config.yaml
d_expert: 96
hidden_act: "swiglu"
init_std_router: 0.0359
qk_norm: false
init_std_o: 0.0254
final_lr_fraction: 0.0
doc_mask: true
dataset: "wikipedia_en"
Below are experts of layer 2 (counted from 0) of a mixture-of-experts language model. Rows are named router (the router's row for the expert), gate (a neuron's input weights, with its number), up (a neuron's input weights, with its number) and show model dimensions 0-191. Each number is 128 + 32 x the weight over its row's rms, rounded and kept within 0 to 255. Numbers have three digits each.
After each expert's rows: "mostly gets" lists some tokens that are sent to it at least half of the time. This comes from a sample of Wikipedia text that the model never trained on.

# expert 13
router:137108084141128105143132116136145173142130159106117094172152125092167123129167106135140136159122113105136105069128084131122080082107119121090176130154104130089171108143118143139176123159134179084105158160125075089109166106094183177062169150130131121156094167114106109176143081135169130092172171179176172140155097101160063138116166177066118151168065151067138119144192101136086142196173138095108173063150130137100102105070117091122086104097069109136119058114143110092156128081105112094192094152119198165075143093131141138138149136072097093134159102165103124152140170122161118125
gate1:133130096112118128109163099096110095110131119107109128134105097104163108142167098139085093061167126095109175122096157197162139187189165168120153080169104089148124096141151158137144091180103136077145134121152140104053113107133141163069139072157183178123110096130132142206174128121099147139173100162142124066110093149121145140161148057137101161145125094138154136146119134104125157103173070139121171136112147116118146069098075142133202123068130138141195095141139111118088128137084137058166135143105121106047135071121086164108139136097153112132120224144102087065109093151135141138
up1:105117133115182137117115184116082124166123155149156167069061097130121073121167134132106205110147084143100164141136180107105100120102097103134168151117097104114059168103128136107121139147164158153064169149145119099091121158141139120115141081112139174102076106107104089180079095081157127018099111111116158101135120153177103078162155139115122115133095120114119096132091055118112140152113153166103090119079128146177178116109131084092120093112058113137064069063160112129148125125150112147172087199118165183114143157131164123127081165110109147104097133095123117176105209116143106131
gate2:081112044105104035040116119148121179159121119105172138160123102103104134107090139132128157147121149129135078071122107130174142108071152130125196089116144205156114077110110162128131126125178193144129119172135121141115199118122136096135150128150106122132144125160137140166157076131092106124154151163135144133114090101178113156145207138104094113180100153150111145132091103111140148162128080136111144138183154141143112162166149172142070095157075099082156124184051130143088149117112094134073170141102149155170198123181086138122127127131122111102184136119159088113098136043102168144
up2:134123126132082135113121151104152148167136094156109107094139120113115129142142082128094159128180086104130166166203117160114143114143114154161135087134173132130123030166134212101127180155117108082131161154098099124127186126052144118087140102078173152085134107146155145117112141140183140133104075171094180151139192132122092124082123113207178148095100136177142112101171092126165130150137135158181126142091100131166089154182165127129090085128141127112050073133116165155142125132110114189139139098136111163118150120114077118118168080199113131089145062142148133102076135120173049083
gate3:096106108097114112151108138159127119123095139102086166121080149203136148146181161125173099146074120146160122131180074135149132108150178098101133118134114105117157144114066149116090129139149047168161162152102171144115152088171162130113118165077061152108168115120100112132125122168106153092122200151159140205145148140100101116161140099096076180123055179139213166147074093126168138148097185127117056115139102138110144126044142096080128143126156171118129125152088153115172137135112120146120108136143128150074170162162138096084110126071172128128101187157177176149108144069111128154
up3:082133148116164126136116170092138126099084045154111157106152135132155107151100081126084115185082194124093135162122142163138155127102098142178141132101162196114117120101150172110111141133114122076152163177135146121093065100150075116165105049120152116147109178129120058135154102089135130175076161125097142045143174134069093093133102110138094093109094143207084087117116207190145140109121086185166124120120109146153109148121141126175148103102135142136123220153168126117104135127141080190153107151116141186120114109084167100126143177160167077133153132174115109121127139127107151096
gate4:131185150106168121088149083193117145121127162157089168107122074113118130068181143122135158181146158159100108129139147180117134125185140138160164146173154167018136108118206064127123125124169109132180116168149088076139162120104125098159173100152173113185169105084077135109126102124151164136169157120100136115128094216096133130045136158162090143089157146125093136167150175188095181131122170134136130153176158111077166159175128116129140151078125155150125126129129177105128080129081125149164123168070172069141144122187109123120122139102157111130139094175114102121119103126149133123
up4:101070157114116115119097147116106129106170116121128125078128151164192140114140157130123082121128098137131075139110136132116196063140084161126103108142117131200179120110103123167133155094076159103098113161163173142195084140112173141130068184161073163177178103121085183084099121203167124189125151086074145097156134116123119072108119135131181146159171182131125112140156155097092166103154119120073098130135140140069081110082106162137107118139137082090179205133176151116140088123181102133088097070157078096189120139116106151133122083110119161097133088137108163110156169123123095136
mostly gets: " rem", " Y", "″E", "-M", "m", "em"

# expert 51
router:102111142151122179144166180088079149092174123094061068126147135131140167170091107133129099153154115093156132093164109115145080093157079137100166128153117191114095089149146168139150158143175096068104168172098140146083145136073175115095135163182145136196095147142146094171049078099150160125138086131112134088162126163144123115092173112102107141122126173123050175116092182153091134107107086115141144131132143188168057112090106112158133086129105147127092082127138103122172146166137126119151149144130152172128175151135090149148112119076111134138138124143079153177167208037146129126
gate0:165171120203132193157109146135128078139135144127079110132156102096085122153101116172104106126147120192193163127115127111165177129100090093096158087093140163186161181132147127117094166130133112061131132120147080102106091141121120136139100098154167105142095104139101148118106115184078152129179108184125145134179198136133115081084149105058129152112113141176135083183127155137086128047117113145118075087132176152141073123122132145119133083168105107111150104148101153142137145038137088121126098125196102062058185117151136149120092123097075127128111121148150108136157199080136164130
up0:094128178114115100110167139152184168122145095191114096128106106125138115113124102122161092199115187115151136095105062110092188116074154139122149114121091107087168095143108123075100040152153183085176128136066084090120107115178118138125115172125128129032131096183131137165094081186127176108132180140143079139164171108119133144134137140112108128108191056115100159153102097152126109142052142115092134144156183100154076106104062107166138098082116106151156153120106106120177145117136119166070094097107125128151123159081133108133130136094098120148105152119069102102194142134098103132
gate1:112119127118116151096154181111195146077209155139197123121171145095109180093141127095164170132125128092115152134119101208124135095188110151102096123090051089131117136204188125118170167123130149116162089155115137172076121130164150131093103190177127130088090136147085129185057089122136168106131119164120091167157170076143123137120124139124172130095133060158090134165104183106106122168133101152164151076133091084108108151131083163181095133117123150133101111119132157135111115169083112091138096156119134082220121146122182133147120161119126152114155167129096158193117170105108157118
up1:100145167127088108139106096127188081141129128103108065082111104171066090101130094123127102114155076122127124124119119158086162119198135088122159087150129144144110153111198190141091161063124139180149108165095154106166098101096152125133208120146159092108102127117187163124148131167113158088194181124096137125091138116160150156130133160134152141159104117129142185143148187133107156172188119093194128099091186117079165129166087090119124150110146163168107142162134107153099092086137158092128179097150095142106146071073104108117108112093104192086159154121199119106189121125100133071
gate2:172137165125099177151184133158094123168024122173120131134116110137080160153121173120077123171152141130187154143080101126102110172161130072151133150135139126159125139189159106096115166157147105156141189141154188121139181102144129158069136123124109165120108140089180160120103128120108200157139139126119103183070122180101081171076125138181101162122141155104078168148110155140111125146102074166166139085150186173168123143111087140144077115113178100144106089144092065127118116079112136157121117080156151128162155137109079126124200155066144157107143119144081152193186148101138146119
up2:116070162159127103101119146098130123168170099101144085071136162108106125115148073090106113077159038107121117056096126115152176089120115136082148138092113094146132107177077168176107077097089168135088140132175098119121092089181147088136100121131134135129096133059171160095088158090142119168109114128115139121179144130155074075087193195082188059140085143075114077123154166146100093096099100103183119100135079159160099115142151143159130130143121123143137142125178178089121090156190144114121142167124116112175162086188145089114154086123136147130149100195126138144117088139131120132
gate3:132142197160126104116146189133154110114146117142128103116164160084153150153078130150114158098117172120108134125128121073108087119124063130131177123182133110114192184146113159114131123055102095127081069108132156143106151124076055142126080156125107060214120158137204104114116097140086151084086065149098143110204119152153121113143127165136092139125172121106086164101151097185072122097118120145111134131050088153119095130118059134141157106151186138126105116192093097070158106165154139138123121187121162126134064125133161160106078092145136092145144116149128112169126118178123100165
up3:145088123102146088157107137161198169142158149118123164152152150176118117074172110136108118061132145151105134159160165124081106118101160107082159100185169143122063121107158083179151153125121113125118152148094107127141164206133112168126125108148059116076117117184135173148140095165108101149107082126146173140185115101110118114128039173109103128138211094177108115119068145115132121117123131162137102128141123120175080120091124112123139092088154073147136100103092143116173134113103105087126163172147138133144069167123112143220048166152107141185125157120148119195077138114096192098
mostly gets: " France", " Wales", "ination", " Spain", "ren", " Mexico"

# expert 2
router:083136079117154187153159106148115147120145107133064161130171091174167131121080107088168192098099138099172159118136155125145110136110053116152151131160094158082163136110082179148160149161170128101150175166171088101080161174056107114090153138167169159200110159135137110142091074136098126136117148171165143094143086109143128184119141151109084104069093179151110155099145152189102162147152082098118134119174137164115081131095149051117112122155132132095077074122165100106155094141124167088183147159147100129067113157159111124093157139138076165133067066136092154129134135115128145123
gate1:171099156110124090081144172122199148067123084120124132180127080117235129160098123063078116122179172060127113104135105102129081134129149106142132139116138068091130100125137167092149159158147092163136150186116108078151128213125136131138135080145166114118141117100102131092164152158165123161117145177132108125172172169121106160190105128164118142092153171135084143117180071120116147113185138106097118136112109109121099089062145118145106134145196150180099096096126136173182065099206098146180123122147171161141126106168109127162123080158128114133088136146162123148121074133136148083
up1:115116152187172150169171104151130152132126151109126147111163051136159101140149121158148129131116106086123119174127112075110130077108105144139112112093101161083176143172136070101106134129132092146126149087112143162115128177119130114149099138099144115102135188167143108110087161125170029069119113128083074095147092110144091122120118098159137046077158129103158154104137116160114143158088158097097098054108100127147129123131091160190148095195093118110144104216163134085115129066123070209094148170116111127131108074064114099113091143130122120155098157121075050133109092113118174163
gate2:146085101141150106146162113139112098162188138131099143149125113124157175146086147121120158145150156124113145100191143127142097120168177142117099132102069117145144123181157150129118194166139088051128151081123133157088125120107066111093156152111117101080137170160108175135150095142195155151135177119080135084128105137155163141147128170162120144136178124090085107212108156123114137114144085119160169068195141150125143125157152101135179141120168148177145147090098088099218035083216114130116141140119191191114137149177096166134122105108143138165148131168123092136146146051153123146
up2:125192103130102152143067120118149118108167118144109132145083156098136173197161146091133168101132100162157104136115151087166182127130125121207137094118097113183085114164118118140138140160108172115141145180197121100160108108109098143210157048101139170174147173128089141119139089193113157149123041131117118151101059123136117118136152120066140144160192096164164120150145109140135084186163136145087147096090083090114113087079108125097091112133113115143125147105134103079093104131133120086199063141122168103139142127153171115095168086124132141135143112097091133103156160148081049078
gate3:150148155084116078158119122095110126105124066122114152121077074131072121127159180122146103114090113099132083114141138175183094068123161110134097110169072154097169094134058128146127147227159110137183146114096154130157087068103153125172090164124174128167162141147118113108130153112143128175132171065112142154090140131149216129106142118106196177104131137107111112089205149066101153147118157164148113112110125154186078171110175117147112161076103102130109133155142121069162107122125098151181106145159127117102145150154128225153105185109129092140143162133081110091146092106144104137
up3:190114132093102143148083152137148172106119142169117144164101133088136156131156145118123176124095167113145087077123148160153095117185112143150096126107139103121076101129164184129107194125095136104153140124131135124099136132095072156111109100102187140119162106171133134085183135124089056109087087165106135161109150123095092165118174130148074162116182102096060127085133094192140114103078151158146122134157158082079112132134066104160074144148166206075197171192155136075162117156120138086128140045129139143096072126078160128146124136111144144161126100091100149188082176101125094130
gate4:157167072169072100143138118128170139179146122079157093103128122086124122111141084107114094122111063081043128195112113195188128178144144110107085115166138115131115185146074096184175099143062149116106172132140121154171113145118102079157178164130124092103140098124134139182132135169084129180103141203127094130158089124099110137143119157164134104170132109123192106139180144138117184122105141117177161108112084153134155098118094168116144132125095152108124103161117143156175079106057112145121064133118149135101199152152149119096100155117115163107144166161108158140098059079110068097
up4:141117110145091135084142127150188088193099154115159143097149139136096151147101160098135111194121103160170139136128115097129130145093116116175176133090099079119108169055102151114140125141122122102099128099129094105130135167067124026133094120099117158166139095161096078104184111095080109099155126070181144169189158146158136092143075172129140143086037123142122133129154111117138190137152155099127130094135174133107104103141098137142154103167132175154112113055153190150071123133168169122103101162101110183140124109120088159156032136112040125129132081139113153141098129154164143177
mostly gets: " with", " up", " including", " through", " like", "ists"

# expert 22
router:154124101075159100145159143108083188132142108100085162148151159156153103138097141128111126134107152163196134132091057141108096121143088198068139102107116137103124158110109093136175123165138170124157140157209085154106184171139140134129136189102141064136148181139175115134071078161093136135164056133130147158167116102157143143127111161142083105150135208120173161168136121152143144114154101154085153144152122109189093086056091112144131089105087127159114112110176113140200107128093166077190129184121143152127128091115127082100131115105100183136125107174145185150121175064139132098
gate0:049153083128130099198171165110171144147100155087150158118196208156109123112162128093120176099110165195136142081098158145140091180129131138132118183159092110141157161119142117111173189117121129137096107116099123084142140105174181095147151154192141100156091130147187106107074135110082184156111148093134118119197182104129133208133133092176168102111087103125131159125115186135119131117165101092129086111142149156099187079192147162191129113132126126180113070174182118110115135111167124172121126089124107144160128153117126111117085171097114135082159099134093121130104088082136093141
up0:123103113123142092154113170102137105174130064152165138143163117113132129125148131124099093152132134099107071146118150141167077172137159106115091122145125109083092068101161158096117112078146140150113133090156097127128136169122171056098128133164173111098116140144134173152102145154151045075167173183154152128176097160144115199110138107169151117097129095214116140068101153124111164164137135121152132122042096142081132120148090093122137095109128102114118184069093171157132078063140138138044105129099105181150126090182155078099114149110137124069131131128161143104222131166077127157
gate1:111109063117173126135152122120111116070104127113124148124202115107120157187149128152102140143130078157200148087049118146160153170125118083154134130118172114160059143126139137148132159087146167114167117142134135157131136050189152116113184117080116161099181167169155132106085176199131198157115156108168137114170121107104190107165088077102077189114094132150112106118104125098123115091159143098133134167120175117131101086149101126131132120182139079064131103108179122160105144120172149116179133105154151112127116156146074152146093104176096129148125051164164130090120216143158108122
up1:167147102123128103134137137153129107153111096164122132140105138062146111165182072125142129124133153179119141132101109080097120116131122065149134099153117171133164174061076177117066150130076137128108151159161174121118167210136112139095098104092137169168160098089108093144178109098068158081104041070126151133165110149132108175106157134083134083136146116111115131129110160123131064159132097120189070106154133079107148151068140135116085104090130134125145095117107112126112142182139202096150122083137074085137070147071044076144160131121158091161143098149113169079143165132176147114
gate2:214169124122148153103138125142136153131178101138126124143126167157108137174130116197142044131108166139098121087131114100104138101126083127144174146136115121093148136060172189093110118085077165083152131114090072222129161117151128106150119118149110092150136127066139148102150147156136103149116100148146113099132084120077054167120124185158178128178064127144129090157216137109067132155105092146074078131163129103124107121122171136099108159157059148102134100163137224124117081080158105124154149082113136075140086111131096158148183118120145157154147165139108135184128135123104134109
up2:080132049152120115128089142201113090097148151138138157107118168149167148102186076164162104130086149131179160154194070072161094139127090097099110173154180125141211102122113190123147122133148152146163127172108162114135175119097169145080088127131217148140146157112162083094124131099138150136110123160102091148128154149129130174086081136077154120217123095169120147140133105114173125153130138154155139135123140153124139125105168105151120129173178139170123136099105131151191144171175163150107155077152076111087155168142099161134153134122119139111096098186062133089124060112169178159
gate3:092144106126141173127164182178146133112172081108179176143152165126130107176108115173081130149145142178093153161137111176079117106102110137156169141099133128142128089222145140127147088183125140186149152088130123136129110149097173150112076099131108149104089099132155106109143131117093099124160087096108088125088105168173168214169132090085097102130124144133095110172065126093126145196137096164176145144120088129113159091018120149091153165136080140115138176130145162123152087088076149104140058103138146135066096103175099118155102160128121138106148094167143162122183131096180147155
up3:148136054076149160131195170129092142119174128202139157117080074200124136110080124117134147116057087173118104106121128117125133149115129056090123130120070167127092186099134127124191050160183131131136101100131079145106178125133101136163137101093097152116104136136147096120158118162112153091197140097117161166172159161129130105154107165112121138139171165142084136160148091164126137110092137155155120141101167121172127100139148101043073139168079081143138092109134087125084134142144186095144076100143147082127124110177181148149165124184128155141130134167152139121191122119206134086
mostly gets: " con", " other", " all", " more", " about", " during"

# expert 32
router:066152115133158157177159104121110143150072185094083108126127135144192137134164056159077153132109134151174151114110108141113121134121119120114151157157101155037094127115128138120152119142122148136099139145175115194124161123112139177132176131105180138143154155152153121174088164153191139072155132103149198117128066123122147157154099155061124107113129161104146117181176144134140159138135137145136158085086107155116128110107074092135114090117103192199101092144102130161212112101142139113148139184153162169084193157151077129132130057127134112168127084191043176099163125105154133133
gate0:128136127107130114067137112130132158111156082122136139133109140118159134112235188158126165158114219145157109166070163104120071134099161098089107126147189126142148147151210108141144091195120155145154135147148183152124154116185135105157181105142162109142112110140130113104152147111171155073107123204143128118151105096116172115162109146161143158145121163158112178131182185166123087176107119116134175041171114152141076069114090181113103110151161134173162099139136132180069097098123107092179150113131128111116091148087129148080086137141187093176163140101098123104090161119131145104
up0:110162079138121100129201041146124085074166111184059113094159115154130151171105124161181101137160129137134106118119195121139126137096101115080152105148153121126105102154115115111126156104135118180111098118206162178149167111113105072148155109130132175118177130170141084082055152143111144148063078078122122143140079103093098120096056126104121183201080145142150124163093077165122127083120153117126089123162120100128128160121134132162144104125125132122137157129115142134091127123123098108131155103070185129069113076122126070177152084158113074154070108161163193091076104147113120107
gate1:102124096110095111090162100086117164150142084091098128117192106167140134113126109098090152097193153141103114152081128150152120101122137101079141045167108104130186148112182130179150125190138116143134102104151088139179123094083153150111131121093200124141127108082154073140085173143088172116067121121076169118160121160120140115171114171147154113109161085114173154147041149084140113138196069127125153163126110115171151119120181122122115072089146102101092164070055124135104123153090116121145134132106174067087121088116135072182119163148119196156148130144126133177077150112113130173
up1:171175139136126136136205184107169061157134174088111130123141134134125164087097093165115060105138152172133119087092115166141189156082102145132161161135178075117112178134111113155147103098144118177139126155144141157116181125138122095166159122189141115131100111084071137159117141148177180108069137190115116139179152119097148132133161122123125089091096065139127180148120106179117112111150112127113133108067133146078115079131181204123093136072149129122126119130142154164124147180129112128077100170122088101096062143087164115096167092112037148126103150108104065110061099134174114103
gate2:112168156177146115136094141118172086127181159161149127128135080177157136179163156137165061114157103095086101089150125146099118135115140040138115129135089158114099123110138136113115145151109148138124138121182119102077125103124067158152175113085144143176057097102122145148159124160162116100169167178120127131128147167142145113167169172143096174114145171113177137128114153178133106124089132166135152142148149091080135117137147143112144122098211094132109068145103103099193050078142093201159153102125108093174115190137122182148178138043120185133109068138081132123064136131114078114
up2:080120111143113103113140124102108113140143137129179138100092106102135092160142089133194123145091147118125119075182082173127182127167096134175104163163127107101175161149153120171138067135172104127130124143174102135123123147134066175160174133107102132107128172081099154138054169149131113126071113102087138126093181138194133123131167190161101171144137125088138126126061102100139158103140163099158130085093169091134136149107110121142106109096139109142112111097197094139225102079141063145111132119133099154112120118109077129178080213165139146093167048120092139168096130055148128177
gate3:117147173120106104126136103119052101179139074113110075185127076132119076143173155091123136070122083138113156114098116132128073117151148110121101096155134126074126156108146081137115147149175112083150119158189127125116117116166148143094183115127124119139212154148099174122160122121157071120106096174130171065156123182123167153148146122089135130103097161105100155085138056147130138158136150108152115160110094161123097135137159148128156140148101077140144075186109155167126098087157214083143116180094083114170130143112166052144150177097166102165184157122127195173199129178115148118
up3:104145145177074170104080140129103154132150096123107160153180127113102134154102086114125104135159104117121113152118126183153145129157159147129076111202168050175067090126113121128095083124096113120162169157132116118135089138098143100043139144138122112173093139105154057130125061133090145114158131087149147124114107212148149054124113149157166079136129140203139157099115142157182144170164122117127112147131115134081115097133125125122096219088110097184152121105202112186080107137148170099175140126133095128100148118135096153133101088076187112152122130150202151185174142092097115109
mostly gets: " Reg", " Co", " co", "idae", " Pl", " Loc"

# expert 14
router:088110104115118120173159145093106178125141162078058113088139120154155119088086109110085140120081194096158190053155110167144127164109098160113145126121127179112097116157109156133184154167144143077173138150193111140096153164090102121120126137148133124182130139132124061185121040120115172127152092168124107151166083089128157120134157102123127109102108154093170149112166178124127153145049084129098168095149087088152143109096159098154131099158120146127089115100190191081142100109112096141131171111078090151115135058154125097081164066096147156148167143183146162141158135077092125136
gate1:168109099200122130143127129107156116155107098103141090094103128163105152064141161132107170126127158155125135113119151090102136159224089148163143063135120160125068128165090076090141089104140105137161162172174134125126175139110153145168225165132150043138124169083171183145129140105138149112140089154178108135159103147158141147089119111062181171085144155129122147100173145104107169133144110121167155145129113154141135098090164154157102097126137106136170132132204181140099155093150192143143148103115141105161135183170158156116096106107173105058181149107180132131161065128173114171
up1:088110163127198122144158155166135156122176086124131176111125125153187159158072093129081139102118050116139132133162177136150074088140113141160126177097098141148132082123080166117191138120133121133119135135150108083190171114171145136143140152119113126147156129097112147137097211123163133137135069148061125114112146211204156147119107096123098137076149182122153109128171102132095089092163125105092054088066136107116160100144175151151090071125124167121158129096138153072132146093136087165101136160126095146161135138179186145127137132210110085068117066134100089102155131138134114101
gate2:157191143189114127140189111062148171180185054149085131123102154115208132117078135138118133098083190091161144178136068128167111161131138151170151100140096098151119124168145129193181134163107143103130170113144078105143100138157152126135123191157137185101140085111129083112135168152103160101119068139127164183135151132075153128159120124086115123169119113111128128127143135096125089094133085127191105144194060101069174142207142109099116127102117179092145129139135087120144152148150100141161149179162123155188100139126142074123084100076135064124137152136140128107151138087128082120
up2:088129057135110132121142126137123159206084163120135149129114139155113072103185144094164154126166060067162078169168146110121126135132107091069056118119155134163113139164154130151111128107100148152129186043137059102129115137106137144132093103143121127100116139124081115084100113125173117095186073174170148120118091097150166151140112147108130151095134119163159137144208106166104164115120156174109123164089080144103155060124111183137122181172146074122142111156161085108076113104077099120136114159199069127119108123115165129099145099100122131122060135145125096117157037162104106096
gate3:115117146189120103144224142086232168132169104144063110087110141129148169103135098152114126146114163164114200101152096123125127113103121097143207149093162168118074079117149145151167123126139145069109127149132124172130132095156144106153122101130164134151077169127100101175151095127120201184113119143133130112138120119095066131150098072145132032144166144093160113166084127173134127164112143128166190109127113146182160151136092156151103078135121185130094141122115141095156083070165104136139114099151118154184124094179151123122132041144102151182091164142141094160136113139131093127
up3:077172090172081075177090061120079121174102131125122139116112122113092131121092096132104146119091087101080162072157151167156108105060112096176142160117120090068129127130135145141165166122106107117172113136083098109100070164119107201126129123110113179112072144102145145129097175129146094129158074089154121139149171060095173099133103132147088125111136129153124118128145119159087150170147177188117143134094055110107163118114106159095134153104139148137176163114165107041154142066088104117071108183083134131122088104126139139073146092141162094107115106181170206151171145099098115136
gate4:169096093145163158105118049111106132086100151087082139101135147091127015099110136058083162131113125101149141092142169129158088165073109141089086150095152122171145091152161122078157068158150183132154141104149145131123109137184124100159172130153168152122130103079132115193132052146166194146080104180127157117137095082130113131117153083116145113073113163101137119129115175099170143141081118147195090141105132164088068158109106097142144145191170134091088101143122188155150097143145115132166098139116066122156158124130164134162153188141155094116081115133150070146136090111132117129
up4:131105102095122149094158140147103051093149081142139131146041098126064089136104121156114144140070149143118137108104120144163104162104115128141144133136138127117081077095186136124123158163151099125174089076179083118113099108101120131144152092167108111107163165099107098164131046088138106137138149124153160116135096173076160145112101106138119115105135205039080146135027132150118145144095103148149157100133156081113120171122129096145151151142173161139157122088098094145097086142066091179147165114166150112100185156178069144182093097142116079136095168108053137099146139183139157116
mostly gets: " following", " said", " because", " make", "pite", " points"

# expert 50
router:082079111126102123182135122116114153134058104145111131103129085192123185123173118103099117145143170068128085066128112141122095191154074182091126161118132169085131111124071193130151125125151173121126120150140075157136159139097099175078129145149185133136132148127106114169137058142108147145136116120146175130140054157215108184112105097097105129122118094039176137147171127144130166109088122133106128097124087129144121070097050071130121110132155151115086053134148131143201104073133104136145158132129163081101166088125156142098142123125140078136156121158083182121131176134109095144
gate0:073125122109158140101111088118181131128068130195125082137103134216114098123101110130154134139109139138104122150170146144096133142105113132161196122147088116093128187131162089152116136126174191159086104105172075177162130112177142120135110138073124070120123166131124113157150064137075077151123081133127074080141126111131149113085113100146176152180128144144081102167137128096112105118160061026103092157170105124127084174137129085169085133086166084091099092123082117113067125107128101134159107115109120221132136107173111157149108090143112169101123089142131164117088160155077134175
up0:162053138172167157106138151155142129082129109180111186130164095105136093110110151181108109104096109121118157127093083160085153167133140059181119125118099139151156164125064076077138126109080123162094145118062163132150128087102139101152094152096190098167182174163152132139141160110142087120186202144158075174105161074140133118137127144173105197123193170120142135122221082127109162090136128203113123167110141100119103141147113151183146113114130112157114161140150137106107180115088142116124134173113093069105130175084080164137156118157079141095131126113089126168134117124117182109
gate1:085113085114075110182131134131189107145084106136130189155124117178095140174083108088107142099117125141104053124203150127106166145118089131100144115146158126162183121146145163065127114113169120143122045129123178140112096152129154145135135101137145087075183091184129128046112065149058136094145106161132086103131105180123132145163184086101124174139126105164062104134119141171137133086101053092143129129119112118124174078063125060123074117110119145128124149091130096161133132129108121120107114113137144143090133053109120160112102087118105144156163140056132100129146127178184138065
up1:074158118179132114132193112132095098129092099121155162142136179116155063127102134169121134118145152075116153087112102129098134133115138129176129166152056144101088126153110127138098134124100171174156139123034132118118090111143169105094105158134141110093113132061085127083143161126123138129119098101095122159129144082143101169080145128106180140117198099111127125111143099098070218065165148067122130130158157113082179137200117079160106111118128142157141109120079181126097166138170132079137148115166197143125113152091078058100099143127072167111183139102081095159098133058100116162
gate2:116152089104169161150188155109130105108116155140093129134124133136170169127197155110161182115132150117146102202130119144132118112115080174093140131021142156130116074110155055105100127128106115073116151113106111083149173118115094116156125150164091159112120093225170108119094079190105128136114140085146116157123083104188064160136128144121132098153134060126116080150140145137162166146085115142090165148081118112144137108137102143110076124151161190037129072132141115088118165188139107129123134191080146179143185108113137144112148123121139063105156124160136121084162174130151161167
up2:107139178120089107120173218083125085078123148095082138179133122015128080076096102085106152110130148166166164119160116120160137160123120109208169190074191149105055109187121134130173160127146125155123145087071175132099174120117120152185135112177122184146145077144076097147103149158150186102066108163122181123121111155113136104146150086131120115114125111121124131113080147129102131180117116117101124166119128139161131155133120146120155128175122107156136090148110148165041126113159150126120156104133135150179115086171149167127131098098069140110087120132159137089150149137184180118
gate3:148158164149140167179203150164133096137169196172105089101105080146094139176118186101046173114100198129093143066141191134128156116134150140149102149153105129155133147095093113110095190080136156132142143117138167189100144109103125090102127076101131156169120149090122097132186104172084099159124116058138093074157107103151105147127132083087160101120140134138114076136090138139154134194150100137106155109128126135147079160124066085106132136100109159092130178178124153148150110159158137094143135071176116083125089198154098142105159148143155171087115151140078127165158086093146163074
up3:159094126174084123105111150155140131117127145142160126109122169104137171189137097109153155095153142192141102139116123136135190125124108145198085192090093154145103060176133162117139063121173113127111126096087105173132103187082137149116144132146104099167141151070162153090117106137142114069084168110099129143111202103145192116127101115164136125131195108078115168113060172117112101118092125161179210103106103085123142096131117049154162140121041106166148150160143120117178076144147105157124104155150098195119111112157132148095127093126131144163124111176086124125061191108104126130
mostly gets: " b", " cap", "im", " Cap", " comb", " fight"

# expert 40
router:076085152133109199096134100090161184104072155108102132093127135171195137152154106082092126172126104107135119116140155115144103095111124179122149167113121178127120107135140175134153100182120141115147178156172103141070189119114134120058219138170119110132138135129185125149148099102140092144151098136156179118131139087161122170076145142127087177162131136125103128161167174170105135155063090099134168056117130160144055120081082067137127109079142194141116054109152166158159111099139136092164145119176098137088143129127079092085114112110148142123127081183153158111132151113122163063
gate0:022093173150126106072155105094151126130132185122141103140093133085138146068162109177095134159114132155078115085099148104143201169131114181106111090096162181106136145114097147166152093081146103127104108098160129165111120099073141140159112144101156083096060144164169074098154043093151161144119115135080150148172124075113143110075133092152131111128164099143095110158147150115111072111118121145140213100117105130109164100123082144098101119110151121100114136156076122085148125159170115155165176103131160089105111108186172148128139128126157099210147102170129175099113176133125134055
up0:156150137106161107063133092165104078063048105146093129147110098152170118128079113141147163137103098166085093092140138140125118166158065137120185098127122160139159095201135117139170176155081095055109150091127150091157146166100097160124135103081089117124104104116116172129189142165119116163113148135088147219139103145120101106083166135044071131114100136124091133124127125155078160063154168105128153149132091152159108184122173121143105121138137154075154109148119115161187165201166117130104143093142125082120118136098143106125175126117096211116158113141142105067153075123158097109
gate1:066098099140132118091169118169182114080177167148105155138154149128143119140182165130171106136099139110118108072158140121154122104070100163142129228114089092126159105149091151167089149152167086077133059203153140164156133122154172122133146155097167172140139164131124149126112110170050095124095148144101166138109133133144142123145097090096168132100145112147166095139061152124115103117097108086124096186093128118110147167120138149149202142145114167126125179048098114126158123106190136185145095166140104144068143126124113142155165146072113130115057137142114138195107089170194078106
up1:157061121144080104075122116122095163099075098140145163157127187077100105132093111132115119146150106169077089140127207112085172063140114170119080129096122135205140082155104183145188162139161150149145062164128143063151165107142107149204185176152152170112117104119159117154110112119136186149179113112124117051157109100113100137136076124155141111102143167155082104133112154089129149181110131141127158102127107110135140143072144132188133071156125094111125119166093165195129152115147106077195125150104112146104119112131128144133102154106159061065104117135116142123153149110067178151
gate2:072129101119141160094129126151151107141157122119191120096169130138144191080150158125152136134099132132120111102164029054093159145079109083098161137118141139099144125097181112136133096160103157150127122114127116085134149106083109082170088066116121119131132109176042117141162087171110146152138195145118193067090116155104066165116168100090128123131105120116148119144130161180153133152087138134129153113134107111136095126182134144184154179095172115093064162079159117154129146151099189088140143182109096041089091174106081065108124145133085139110112141116135088071104100101085148135
up2:137109127112071158100118152113169075158128180115089111052173163137097078093107085163116170148136105117102188181199108176133175104081176141129108113109131147109059132108158159129158137160148110069087128120143115108129115131097103164105089092068128133108159163134156105126133114111131114151118135151157096148086110156139165153050144121112126091099158149148157136145133126154083145103169104130122133091100056141083163111164079159189141121142151099101106144171094162052148179116151102153142123165091169082148187089084089159147147132103138096090172174136119149113134093166215193168
gate3:120110092155082143128120142056143201135122084170129139117125177133140118166101104115101168149111153143140180097110116150157100157124117135135124129110166136123081128174144181132140177163162146106166150102105114118104087099181161128104105137160130099118198064109060112125150146116086141177157129107122145167137178073086153209163155112107125160162099150104204124150165154130111163178099105165105123116069136100095171192202119072135113110103071150105090058107162112112153090134144141113159120138119127079139132155110061103075079147138132066062127133178120188162106106121091115162
up3:159106153124139114166107127175157111195095128125143127088217131173105114110098102067098084146144130104113122144101125114082134160114105118109173168150119127131100155123155137191129098165102140163113165140161129153075114116131143179107137160185127117149208120103113149173146197123205178137087130122094118095121146132183093152173218190159133129099175117224199143158182112154139104134107090118054117171136125087103128178141157124116130115119149123156174152148114089196134160119129161147175140108108141137120115170146122124071102142125134068140127102144169118162128182148157064130
mostly gets: " new", " main", " such", " served", " high", " known"